Experts of a small language model.
Size: 11 layers, width 96, vocabulary 8412, 22.2M parameters.
Experts: 40 experts in each of 11 layers, 160 SwiGLU neurons an expert, 1 pick a token, a softmax router.
Training: 219M tokens, 6678 steps.
Below are experts of layer 7 (counted from 0) of a mixture-of-experts language model. Rows are named router (the router's row for the expert), gate (a neuron's input weights, with its number), up (a neuron's input weights, with its number) and show model dimensions 0-95. Each number is 200 + 30 x the weight over its row's rms, rounded and kept within 0 to 999.
After each expert's rows: a language model's description of what the expert responds to. This comes from a sample of Wikipedia text that the model never trained on.

# expert 24
router,139,252,255,225,180,188,209,232,161,247,218,182,215,199,196,214,178,235,256,160,229,165,218,145,181,157,202,187,175,223,208,203,238,166,154,153,198,174,239,198,165,146,185,208,194,159,213,147,156,171,202,199,195,189,194,201,190,222,167,248,130,162,192,202,143,232,208,189,204,209,225,176,153,184,201,182,240,233,214,179,212,225,222,214,179,191,215,236,234,215,177,161,165,174,183,239
gate3,175,265,205,148,244,215,207,215,170,229,182,255,173,223,198,221,178,209,244,191,201,174,201,167,208,213,233,211,248,209,212,246,244,186,229,176,221,225,205,219,176,187,173,208,212,186,154,143,183,212,165,192,201,186,179,189,185,196,180,222,177,179,221,204,216,219,262,176,220,222,166,222,140,260,194,187,203,197,216,209,208,249,140,235,212,233,252,176,210,290,199,133,161,192,214,179
up3,220,202,164,256,219,248,158,239,192,187,228,200,225,168,210,187,233,233,213,194,230,239,191,239,199,162,170,240,139,186,159,221,178,205,179,210,186,142,223,217,182,245,220,200,193,213,235,205,247,155,224,190,242,165,171,216,168,231,204,156,169,267,234,167,216,201,198,155,173,180,183,207,215,152,178,221,215,186,150,211,172,189,243,160,199,121,177,221,176,169,226,225,228,180,192,211
gate4,216,180,292,144,240,199,250,193,241,172,230,227,190,259,200,236,173,183,235,227,229,233,166,190,170,184,163,190,218,151,246,224,165,163,163,162,199,168,228,225,205,157,235,205,175,208,217,212,189,192,222,197,253,231,154,200,142,210,190,211,191,209,266,187,193,196,196,223,217,166,221,189,200,218,165,215,244,221,177,160,165,196,200,190,219,226,192,261,217,190,196,179,247,203,210,165
up4,186,190,209,160,206,237,197,209,193,193,192,220,197,224,234,220,200,208,213,182,184,198,241,189,237,195,136,196,237,187,208,211,164,188,113,227,146,174,217,226,200,187,186,167,200,234,178,163,247,172,201,219,186,277,170,243,234,228,132,169,205,207,266,216,206,141,215,206,182,178,204,152,233,220,148,151,188,213,150,172,181,165,172,190,152,175,205,195,243,215,203,208,208,219,239,181
It responds to: Inner pieces of names

# expert 3
router,194,226,178,171,207,190,200,195,224,212,164,230,181,203,163,209,183,203,210,237,212,224,198,166,118,216,218,252,206,239,191,199,188,212,235,156,230,210,226,228,174,244,153,239,224,207,158,249,254,228,222,256,203,171,218,218,217,234,172,204,170,227,187,188,226,256,187,203,220,238,160,184,184,245,269,253,141,198,182,191,216,167,226,171,175,135,207,210,193,190,240,198,163,202,157,203
gate6,206,220,263,203,212,164,162,177,237,220,221,207,193,146,265,257,162,236,223,217,205,178,227,193,192,183,208,228,206,223,199,191,239,173,214,208,177,248,202,175,201,215,140,198,231,194,174,256,230,226,163,192,262,202,183,217,224,208,171,225,201,180,217,223,202,258,235,194,230,210,171,152,178,187,287,236,148,194,184,167,254,147,202,177,228,208,222,248,209,175,179,203,193,196,195,221
up6,230,287,270,201,193,214,215,212,184,215,150,203,193,170,196,187,193,226,175,243,233,188,193,205,170,188,191,202,183,208,164,235,203,200,222,215,188,158,219,211,163,180,188,172,241,221,162,222,222,167,222,196,216,217,182,204,204,238,179,161,169,161,177,205,257,207,252,140,187,195,167,207,143,217,234,185,169,219,181,177,263,197,133,258,185,178,224,195,250,188,156,193,165,220,190,252
gate7,210,208,213,239,233,162,187,213,148,256,219,223,229,205,205,227,177,178,248,185,206,186,179,181,174,214,189,272,214,158,245,206,194,223,194,192,166,219,238,198,189,245,229,192,175,176,196,233,246,213,175,242,240,227,196,202,268,237,167,199,167,296,231,219,266,199,210,216,233,200,186,173,197,252,208,251,211,181,197,200,211,175,198,189,193,178,159,161,188,242,170,164,208,156,191,191
up7,233,230,223,187,205,226,210,235,188,201,212,212,204,203,127,201,173,177,174,155,233,237,197,192,104,201,173,197,199,178,232,228,178,175,204,195,176,188,213,213,227,274,207,208,221,217,209,240,219,188,223,211,280,227,152,175,216,220,163,256,222,222,207,187,194,212,156,231,184,193,152,200,234,263,227,223,173,199,171,201,255,196,206,191,174,226,199,150,197,199,220,143,192,261,184,185
It responds to: Lowercase word-initial pieces

# expert 5
router,213,177,207,144,236,241,178,261,229,234,180,184,182,162,176,127,180,156,197,200,169,241,229,215,172,193,144,250,215,203,251,219,152,202,183,186,209,158,238,241,208,231,249,167,185,209,199,160,185,217,210,197,163,176,257,216,203,176,246,194,238,226,220,196,232,223,240,199,191,212,217,192,250,235,166,199,187,174,194,146,207,163,182,207,220,207,159,215,168,209,216,200,139,161,207,176
gate8,194,182,183,162,182,208,247,136,165,188,189,198,176,225,156,229,233,216,204,191,154,167,184,206,243,120,173,192,192,134,173,214,222,220,202,168,222,216,180,215,162,228,181,202,202,149,207,195,211,200,186,165,233,202,192,200,169,208,211,186,109,189,227,148,132,186,191,227,194,205,192,267,190,211,210,213,198,220,244,184,211,123,211,180,239,224,158,164,221,200,217,170,224,197,166,205
up8,138,209,210,249,192,205,232,199,194,254,198,198,185,183,186,237,209,166,189,210,210,248,186,177,180,193,165,177,211,190,175,205,147,192,170,252,236,167,250,124,194,171,217,204,208,230,144,220,146,183,165,224,175,158,252,184,224,179,236,193,232,208,194,211,197,174,206,191,189,143,217,177,245,243,205,160,196,194,154,195,199,176,193,268,155,211,173,171,218,156,217,248,169,175,234,216
gate9,170,208,188,157,219,158,183,218,246,194,174,181,237,271,226,185,176,224,200,200,160,211,168,148,215,175,214,182,252,149,238,241,175,236,198,199,185,156,195,165,196,152,210,191,136,232,226,206,217,193,205,208,200,107,189,218,168,201,235,223,178,162,220,247,185,224,210,200,203,164,221,201,241,167,234,191,165,187,180,179,197,163,197,228,205,209,152,226,222,270,228,217,169,172,171,210
up9,198,237,191,186,237,176,207,179,199,181,208,232,213,200,217,188,274,195,202,208,177,244,190,159,154,239,206,200,207,163,249,217,188,167,190,210,179,180,240,236,214,180,203,157,213,179,205,244,244,115,219,176,211,198,160,234,187,241,186,183,208,223,165,163,233,217,240,167,225,160,203,230,180,208,197,198,159,212,244,208,214,251,226,204,202,121,243,200,186,200,218,177,261,207,172,272
It responds to: Word-initial capital pieces

# expert 17
router,178,163,234,145,180,204,168,172,130,227,230,167,196,247,202,229,207,211,231,151,170,174,215,203,203,220,175,214,235,240,174,199,241,235,187,247,201,208,188,175,243,215,154,199,186,198,179,195,191,166,244,239,178,192,212,156,193,240,234,157,161,166,166,147,226,244,232,201,165,200,242,195,202,155,167,204,204,240,245,209,197,194,178,174,233,162,155,208,208,145,162,205,230,224,160,227
gate6,177,215,203,225,197,231,215,234,228,126,236,208,188,201,211,216,175,207,222,134,122,186,142,156,138,182,214,252,188,215,187,171,209,193,193,218,211,238,163,128,261,214,225,210,219,236,187,236,184,188,188,185,193,200,228,229,218,185,182,179,233,218,266,212,176,215,224,193,219,197,167,210,233,155,193,177,239,228,248,208,223,202,175,193,138,190,210,187,178,189,212,195,134,203,183,233
up6,171,179,172,193,157,213,204,223,225,229,263,196,210,219,173,185,159,224,250,186,226,227,133,175,192,192,199,218,214,212,223,224,170,209,205,152,197,232,147,229,178,251,224,151,187,168,215,287,224,198,204,226,223,216,257,197,236,194,213,161,278,225,201,166,205,205,238,197,220,199,196,176,224,253,219,205,146,200,207,223,223,221,195,182,171,207,192,224,147,199,199,134,166,175,179,195
gate7,217,169,205,190,225,258,234,231,189,229,213,220,207,184,164,207,254,249,181,183,183,199,212,227,198,233,203,121,174,197,229,189,195,195,204,198,192,201,173,206,151,120,216,206,179,244,197,168,239,192,186,249,174,228,194,146,175,169,240,195,234,196,222,223,212,207,204,190,184,134,176,246,199,212,203,173,245,256,213,151,208,246,200,183,163,196,206,219,213,193,147,120,236,193,225,217
up7,159,178,173,221,230,151,158,192,239,197,193,165,197,231,271,199,183,142,198,218,248,211,231,234,243,257,194,256,220,167,207,204,175,231,216,209,241,227,222,170,214,220,227,241,236,188,228,199,156,224,158,193,181,157,178,224,203,207,208,204,171,201,163,172,240,199,203,162,180,159,234,174,165,189,194,164,221,153,196,216,188,231,216,214,198,254,179,206,220,161,222,261,158,226,154,167
It responds to: CJK bytes and "in"

# expert 1
router,231,198,205,217,202,218,251,170,151,160,151,166,212,217,193,259,221,218,193,219,219,203,252,186,225,247,134,200,160,180,229,229,224,218,154,226,232,180,234,221,209,209,234,180,264,203,203,210,222,235,206,224,209,195,209,201,145,226,232,224,181,209,202,194,207,186,173,145,213,270,185,184,173,232,192,180,218,162,212,203,174,150,190,126,270,212,175,203,190,187,260,217,203,179,199,227
gate0,264,207,193,169,211,197,184,211,154,224,220,156,228,249,279,231,199,218,187,158,146,199,206,207,216,217,172,218,165,187,236,184,238,208,215,182,183,225,196,212,215,135,168,155,198,188,217,144,229,185,238,234,257,215,198,233,229,191,212,198,205,165,264,184,152,186,223,237,251,240,157,249,153,202,198,188,239,193,147,191,202,207,201,184,197,192,189,214,256,194,205,216,219,175,228,225
up0,247,176,257,197,224,157,185,207,209,206,167,223,257,259,211,217,221,197,164,210,120,209,186,189,264,207,237,156,246,201,205,187,216,205,209,270,131,250,194,189,225,187,265,179,185,216,210,183,208,197,196,193,202,214,188,212,205,212,190,202,197,237,241,225,164,152,181,205,225,254,187,243,200,261,191,203,203,278,234,210,198,215,186,189,186,198,215,189,227,171,233,219,171,196,163,205
gate1,249,197,162,227,298,215,186,166,183,192,208,198,245,202,206,226,193,236,193,242,207,187,233,228,208,237,218,209,139,178,194,241,226,211,216,178,242,194,266,216,226,207,220,235,197,235,162,171,184,231,181,186,238,226,149,214,215,190,237,202,184,248,267,227,173,176,182,222,221,156,177,221,210,235,193,237,228,213,216,155,248,190,170,202,225,269,184,230,203,235,181,211,198,237,208,217
up1,188,254,201,209,238,208,239,203,188,171,208,199,224,192,197,221,145,183,206,217,183,219,252,202,210,236,130,210,194,224,209,230,194,209,262,209,240,204,206,253,179,217,210,178,156,217,223,204,185,202,207,182,224,130,180,252,219,177,198,139,227,208,255,221,197,168,170,184,190,227,203,223,178,298,155,185,250,177,203,205,235,201,218,219,140,188,186,211,197,229,240,164,172,242,228,177
It responds to: Sports competition terms

# expert 36
router,262,171,176,210,207,142,166,208,211,233,167,177,185,181,163,228,223,215,196,238,223,210,202,187,174,203,268,184,198,254,178,182,150,224,120,190,202,179,160,198,190,205,142,184,147,226,230,269,210,282,192,209,202,174,186,182,241,211,230,191,173,250,169,193,201,216,217,180,221,232,237,190,253,144,201,209,185,236,197,185,160,209,173,212,209,196,160,228,214,172,194,188,210,209,206,229
gate0,204,208,188,215,182,196,168,186,210,200,178,185,187,191,209,206,191,199,172,207,217,194,236,182,177,252,162,283,218,206,233,232,229,169,160,226,241,186,210,218,185,199,186,144,166,178,244,207,175,213,208,253,151,172,209,174,203,141,213,218,215,175,205,270,177,165,200,189,229,177,224,246,256,220,219,197,181,186,201,255,177,230,179,196,261,171,166,202,199,254,235,200,133,134,238,211
up0,185,248,247,172,215,232,229,231,197,265,218,196,198,177,214,171,215,223,175,174,160,187,206,196,220,133,192,160,208,241,181,181,186,161,227,200,137,259,199,141,167,268,206,181,217,196,220,184,170,166,146,169,170,240,179,224,160,257,168,149,183,191,188,163,241,206,210,191,163,198,235,196,215,147,167,207,208,208,163,145,201,227,228,220,193,204,185,221,169,216,176,189,215,226,195,208
gate1,270,244,182,224,211,209,216,201,226,242,182,260,153,213,183,240,196,229,171,187,157,168,180,194,192,157,210,249,203,167,186,206,172,271,174,208,228,196,190,131,207,210,197,188,229,212,217,261,201,227,234,209,168,194,121,221,238,185,211,225,181,209,232,212,211,169,197,226,216,209,186,242,213,195,197,246,188,153,205,193,136,206,161,217,220,148,173,221,242,148,202,225,203,215,229,219
up1,236,242,216,244,219,214,209,235,200,172,176,170,208,223,162,246,193,207,166,217,216,200,246,242,145,227,235,185,232,206,225,198,212,245,170,211,183,174,217,229,185,200,146,235,202,205,223,247,120,254,214,179,156,206,190,236,120,171,146,179,180,186,196,196,159,219,181,170,180,161,225,160,209,231,188,186,198,220,165,170,219,167,204,187,213,153,232,227,246,214,219,171,176,154,190,204
It responds to: Early pieces of lowercase words

# expert 23
router,170,227,247,141,199,227,177,133,223,224,224,215,217,218,217,164,215,214,180,196,221,221,158,226,221,173,216,211,181,211,164,256,186,181,204,205,137,214,154,199,252,184,270,267,177,186,175,221,240,224,209,198,166,192,206,245,185,205,181,206,201,229,235,179,233,152,150,198,210,209,228,218,196,258,219,237,227,201,199,213,171,216,232,246,191,176,203,169,217,253,190,150,174,206,211,144
gate0,212,205,196,178,233,236,180,201,200,167,143,208,196,299,234,172,155,255,185,172,242,214,160,183,217,177,186,209,223,193,207,169,221,153,153,170,174,224,176,208,188,242,193,245,185,184,189,204,184,174,201,195,164,182,188,188,245,173,145,160,180,177,206,241,192,257,153,183,169,240,223,170,190,221,231,224,258,211,195,208,161,191,189,223,249,165,196,147,182,234,221,239,191,219,220,180
up0,198,184,149,213,180,248,181,247,166,158,182,165,187,186,219,157,199,183,232,204,191,209,228,219,155,234,155,189,211,155,219,238,192,238,222,241,208,209,195,214,186,155,210,159,202,182,188,195,234,188,178,193,178,231,229,200,179,227,238,203,169,230,171,115,270,204,196,180,227,206,161,253,219,179,203,139,168,115,223,229,138,232,184,205,196,178,197,181,192,209,238,187,182,222,194,226
gate1,200,180,159,132,193,251,209,159,205,177,255,207,223,215,238,206,208,207,190,226,140,256,200,225,206,191,247,209,238,116,213,187,210,203,260,230,162,248,193,203,204,176,176,203,207,236,180,229,145,162,220,212,187,211,234,219,228,232,184,203,244,185,179,161,213,170,194,192,201,209,176,244,234,242,273,213,184,226,218,228,145,232,225,199,213,173,214,195,176,217,158,197,171,177,215,183
up1,138,213,194,193,186,183,180,238,147,187,197,224,168,166,218,179,175,247,186,209,202,256,182,160,227,223,189,164,237,178,203,183,185,214,132,211,201,141,181,248,209,139,153,212,164,238,205,158,189,242,210,171,187,213,191,196,193,187,247,231,236,189,172,200,211,234,230,190,281,236,170,245,148,256,173,173,188,216,241,222,209,147,199,231,178,184,203,203,171,193,208,202,180,181,206,220
It responds to: Middle pieces of Latinate words

# expert 20
router,192,212,156,216,188,196,206,210,177,185,245,181,189,158,226,240,219,251,209,203,197,170,194,258,210,203,189,214,223,205,201,195,232,213,174,197,200,169,185,209,145,201,175,246,195,238,237,155,261,206,231,228,183,215,220,195,200,217,243,177,203,253,183,205,173,164,169,197,258,214,172,158,240,238,201,212,193,237,143,231,219,183,204,199,238,103,245,149,197,164,182,248,206,196,224,259
gate3,193,211,250,195,214,181,220,216,178,213,224,185,183,236,176,198,197,196,221,232,165,139,152,215,177,186,266,210,176,160,207,235,177,177,176,184,222,174,184,188,223,165,208,236,259,205,178,207,211,177,200,278,126,255,187,170,192,190,189,182,212,170,180,228,112,211,200,211,256,189,167,205,249,251,216,217,198,220,197,157,228,227,180,223,219,221,210,214,181,207,217,184,138,177,232,160
up3,203,230,259,195,181,266,193,217,197,187,168,204,157,246,151,230,181,200,210,232,227,147,175,221,208,200,193,203,216,192,182,238,144,336,171,175,147,197,188,229,201,208,247,162,197,206,217,212,178,199,188,241,188,234,222,203,244,207,193,175,145,221,236,222,217,150,181,189,207,217,190,194,167,193,208,245,218,230,215,191,179,214,165,243,219,233,190,213,207,220,212,227,160,202,205,183
gate4,197,175,149,207,221,238,180,219,179,183,212,231,208,190,174,237,196,194,157,194,192,166,239,242,157,194,147,164,223,205,219,216,207,275,164,147,233,243,178,182,186,216,210,216,197,223,176,184,196,217,254,248,180,188,219,231,210,212,138,234,235,191,180,273,176,184,190,206,181,159,223,176,172,189,177,199,214,181,182,227,183,168,290,196,186,148,231,177,224,190,165,187,156,173,171,230
up4,168,180,213,192,225,218,234,204,198,216,183,222,237,189,217,249,228,192,211,180,164,243,242,285,209,213,179,182,201,229,235,214,194,237,192,197,237,261,182,254,213,212,200,215,220,210,193,241,198,178,202,218,161,258,167,147,194,169,161,157,206,223,237,229,222,240,193,197,208,188,191,159,194,173,198,177,219,215,151,202,157,209,224,207,147,161,155,299,246,215,210,199,206,225,173,179
It responds to: Compass and place words

# expert 10
router,169,242,199,194,176,193,226,195,139,220,197,240,188,173,191,184,213,188,195,139,144,242,211,183,191,210,209,159,221,177,233,166,122,201,210,218,247,171,220,180,249,248,179,190,185,248,214,229,164,162,224,224,182,239,210,181,217,217,225,137,206,196,173,183,178,203,176,171,250,170,172,205,182,158,167,215,216,217,205,165,209,157,163,181,148,163,176,232,204,224,130,217,182,214,154,188
gate0,228,188,167,217,179,208,157,170,265,206,188,158,152,173,171,163,201,205,187,196,219,250,206,207,131,194,129,217,220,148,205,199,191,166,213,237,210,192,160,235,184,182,182,270,183,225,180,269,248,174,178,218,181,217,202,250,217,193,218,193,242,243,229,180,227,186,190,197,241,186,159,187,229,200,178,185,227,223,204,182,229,256,222,160,177,148,176,229,188,218,243,198,204,172,211,229
up0,204,170,186,152,170,158,222,176,205,222,202,201,253,202,171,192,163,234,202,217,232,238,186,233,198,214,190,175,182,242,189,184,169,225,182,165,218,186,187,149,196,172,181,112,204,174,180,214,233,188,182,186,202,229,228,188,174,125,190,232,175,217,176,230,178,260,143,212,231,201,166,232,190,195,188,212,170,210,201,263,220,199,249,232,165,242,202,188,194,198,109,200,220,194,144,181
gate1,175,158,171,188,174,174,243,208,168,214,208,199,226,188,192,212,187,236,217,191,199,222,229,213,140,234,187,215,226,237,248,175,182,200,208,240,208,204,202,206,176,290,205,227,201,256,218,216,205,209,223,181,216,219,255,282,229,172,201,191,190,220,164,205,156,174,149,215,219,144,189,225,136,222,191,188,180,175,177,201,196,168,248,192,203,208,213,234,246,244,158,145,171,192,156,163
up1,249,142,178,220,216,234,220,205,192,182,174,206,231,200,203,150,183,188,215,232,202,203,171,212,168,192,195,167,200,219,214,198,177,212,108,202,231,120,222,203,165,160,196,190,180,213,223,228,252,261,158,228,171,196,241,196,204,169,211,168,230,247,200,219,156,188,190,284,237,183,259,229,205,210,215,233,203,209,227,186,231,233,237,161,184,201,192,243,189,239,204,202,220,173,169,176
It responds to: Quotes and verb stems

# expert 7
router,177,192,228,207,206,181,244,172,170,151,170,196,172,237,220,229,227,152,198,180,159,154,242,229,237,202,201,154,191,194,197,161,205,237,156,231,244,179,241,226,211,234,155,218,140,178,184,254,180,134,171,182,226,248,189,176,262,234,211,200,184,215,176,161,250,254,220,187,172,184,209,184,183,152,191,188,148,209,178,172,166,170,244,169,200,204,196,206,172,190,169,203,201,234,191,199
gate3,266,190,190,210,199,257,202,191,236,168,191,264,159,229,208,203,201,213,174,151,210,186,196,203,171,191,207,202,194,155,239,180,209,209,204,241,196,189,214,225,207,176,210,196,194,227,141,253,207,147,227,216,235,201,95,221,192,196,245,180,252,198,218,193,206,201,230,196,207,234,180,191,144,196,145,174,225,225,159,184,202,219,247,166,159,175,225,203,180,171,213,143,157,216,231,172
up3,135,186,168,203,169,189,165,214,191,253,198,147,226,141,187,190,254,235,170,214,200,239,212,209,185,202,192,151,220,196,184,195,199,248,186,237,193,223,183,205,199,235,190,162,207,165,284,184,247,209,209,217,175,173,182,208,235,204,207,167,166,208,215,238,175,226,199,227,187,138,208,209,218,201,188,228,193,253,213,206,228,261,168,219,260,207,229,187,231,214,173,272,240,235,182,233
gate4,213,190,243,203,225,214,195,272,196,220,198,222,207,166,194,186,155,183,201,203,176,173,113,190,212,237,204,171,194,173,200,191,160,166,214,165,215,174,218,181,168,230,215,204,235,173,171,251,170,165,134,192,242,205,189,189,188,184,158,163,205,160,194,201,181,258,163,174,181,252,217,237,188,210,181,223,140,176,288,155,216,219,208,176,206,212,189,220,243,198,185,220,225,160,219,160
up4,217,201,209,258,235,209,182,211,210,204,176,184,210,181,207,177,138,163,146,181,194,209,165,173,204,223,224,191,164,196,194,196,171,181,181,162,240,200,192,203,135,167,215,142,223,220,210,232,177,172,220,176,225,231,150,158,216,209,211,210,184,167,216,221,146,233,157,161,197,292,160,209,155,191,235,172,197,207,229,212,231,189,179,161,202,258,221,224,208,225,274,190,226,174,199,162
It responds to: Quote and clause openers

# expert 37
router,217,211,233,205,153,225,199,155,249,180,207,186,186,192,215,175,244,294,195,188,237,197,179,215,194,202,221,166,241,210,218,204,229,183,256,159,186,164,165,213,194,141,194,186,237,179,244,186,222,235,234,222,202,179,205,213,171,208,154,166,171,211,163,198,179,193,175,171,264,194,251,184,226,178,185,177,241,213,214,216,218,228,154,195,250,185,237,228,219,246,227,246,179,160,145,215
gate0,156,188,249,191,196,171,218,219,198,209,232,237,232,206,254,203,188,225,153,271,209,168,201,188,201,177,202,196,211,171,183,190,196,177,206,214,175,235,179,177,213,191,200,130,165,203,235,218,190,265,189,189,183,209,147,233,227,262,169,212,159,229,182,310,202,165,194,228,230,188,192,205,239,195,196,185,266,204,179,183,176,217,141,220,202,180,202,198,238,195,244,173,217,184,221,237
up0,191,155,233,195,232,205,205,139,217,270,214,200,239,270,218,205,153,217,168,230,192,213,204,220,198,255,180,190,189,152,190,225,186,200,173,255,193,239,202,218,256,167,172,217,164,213,189,219,218,205,193,250,178,224,224,228,207,236,213,134,194,242,195,167,209,208,176,165,245,138,234,197,216,228,176,215,215,249,183,214,202,230,187,185,171,161,228,195,177,192,180,165,263,250,202,198
gate1,211,242,209,171,222,247,212,184,190,157,116,247,249,188,218,213,212,254,232,155,202,194,246,243,253,243,214,210,241,171,213,174,249,170,153,179,204,220,206,235,198,184,224,190,205,146,191,189,177,163,151,210,251,200,247,225,248,191,170,201,215,223,213,193,230,239,211,182,229,195,206,189,229,168,229,159,206,160,196,189,202,208,148,170,228,183,209,235,204,222,205,184,259,227,184,177
up1,192,168,244,213,202,222,207,192,233,210,195,178,223,147,230,226,203,228,172,244,191,177,217,181,177,208,206,170,198,108,146,201,227,215,159,143,218,175,241,247,204,192,237,222,216,211,168,237,214,194,187,209,252,236,193,284,246,190,200,184,236,228,203,196,249,205,222,190,254,206,250,223,179,244,171,209,204,241,213,151,216,180,151,196,170,189,211,190,166,179,211,231,208,176,152,219
It responds to: Mid-word letter clusters

# expert 6
router,186,228,172,159,204,198,225,207,231,229,276,178,174,183,179,191,218,218,205,208,224,212,211,206,205,210,191,212,155,192,237,182,225,216,169,184,219,177,182,193,223,179,209,235,152,179,210,232,141,232,242,126,216,137,210,205,263,221,203,193,212,215,194,221,132,176,189,196,211,187,247,228,207,247,165,163,216,200,171,228,196,162,120,181,157,169,210,231,160,258,162,211,204,168,225,179
gate2,162,243,196,210,212,181,181,228,203,210,161,245,220,221,174,191,166,230,236,217,132,189,174,216,182,214,200,167,140,190,317,185,203,217,153,206,180,168,210,178,178,216,200,207,191,261,221,204,254,192,143,166,185,182,205,200,229,214,235,212,184,236,258,244,201,173,208,217,157,245,249,225,204,235,214,201,175,210,201,159,185,176,201,184,204,154,220,173,173,183,181,146,201,192,206,219
up2,175,223,217,212,207,216,194,180,196,259,211,220,243,255,200,179,227,230,218,172,202,164,267,163,186,183,205,278,311,219,193,187,210,188,182,204,186,203,220,159,166,244,212,220,168,153,219,216,223,189,138,183,135,165,229,176,191,222,165,193,217,198,199,193,137,191,213,131,171,230,172,183,229,187,191,208,202,219,216,233,177,212,222,180,171,197,209,178,211,203,189,167,190,167,202,233
gate3,169,178,218,212,143,170,223,191,186,189,224,212,192,186,186,188,186,240,216,206,225,222,199,187,111,205,228,245,199,252,233,202,157,170,197,266,201,181,170,186,175,143,203,196,186,191,188,195,227,241,248,157,214,174,154,204,190,163,190,244,210,227,225,228,261,140,231,228,244,185,212,232,147,181,187,203,210,164,216,253,188,166,186,188,169,215,206,176,196,200,223,236,219,157,224,138
up3,264,186,215,165,215,209,146,182,213,209,222,223,170,269,247,177,217,220,247,279,193,169,224,189,185,211,161,141,173,185,188,185,170,145,207,180,200,204,142,201,221,259,211,215,211,212,201,212,174,191,204,230,249,140,194,193,166,166,218,204,188,167,187,156,220,208,160,197,216,215,216,188,145,166,230,206,181,168,208,190,199,228,184,200,218,198,141,198,165,197,218,175,189,232,128,172
It responds to: Mid-word syllable pieces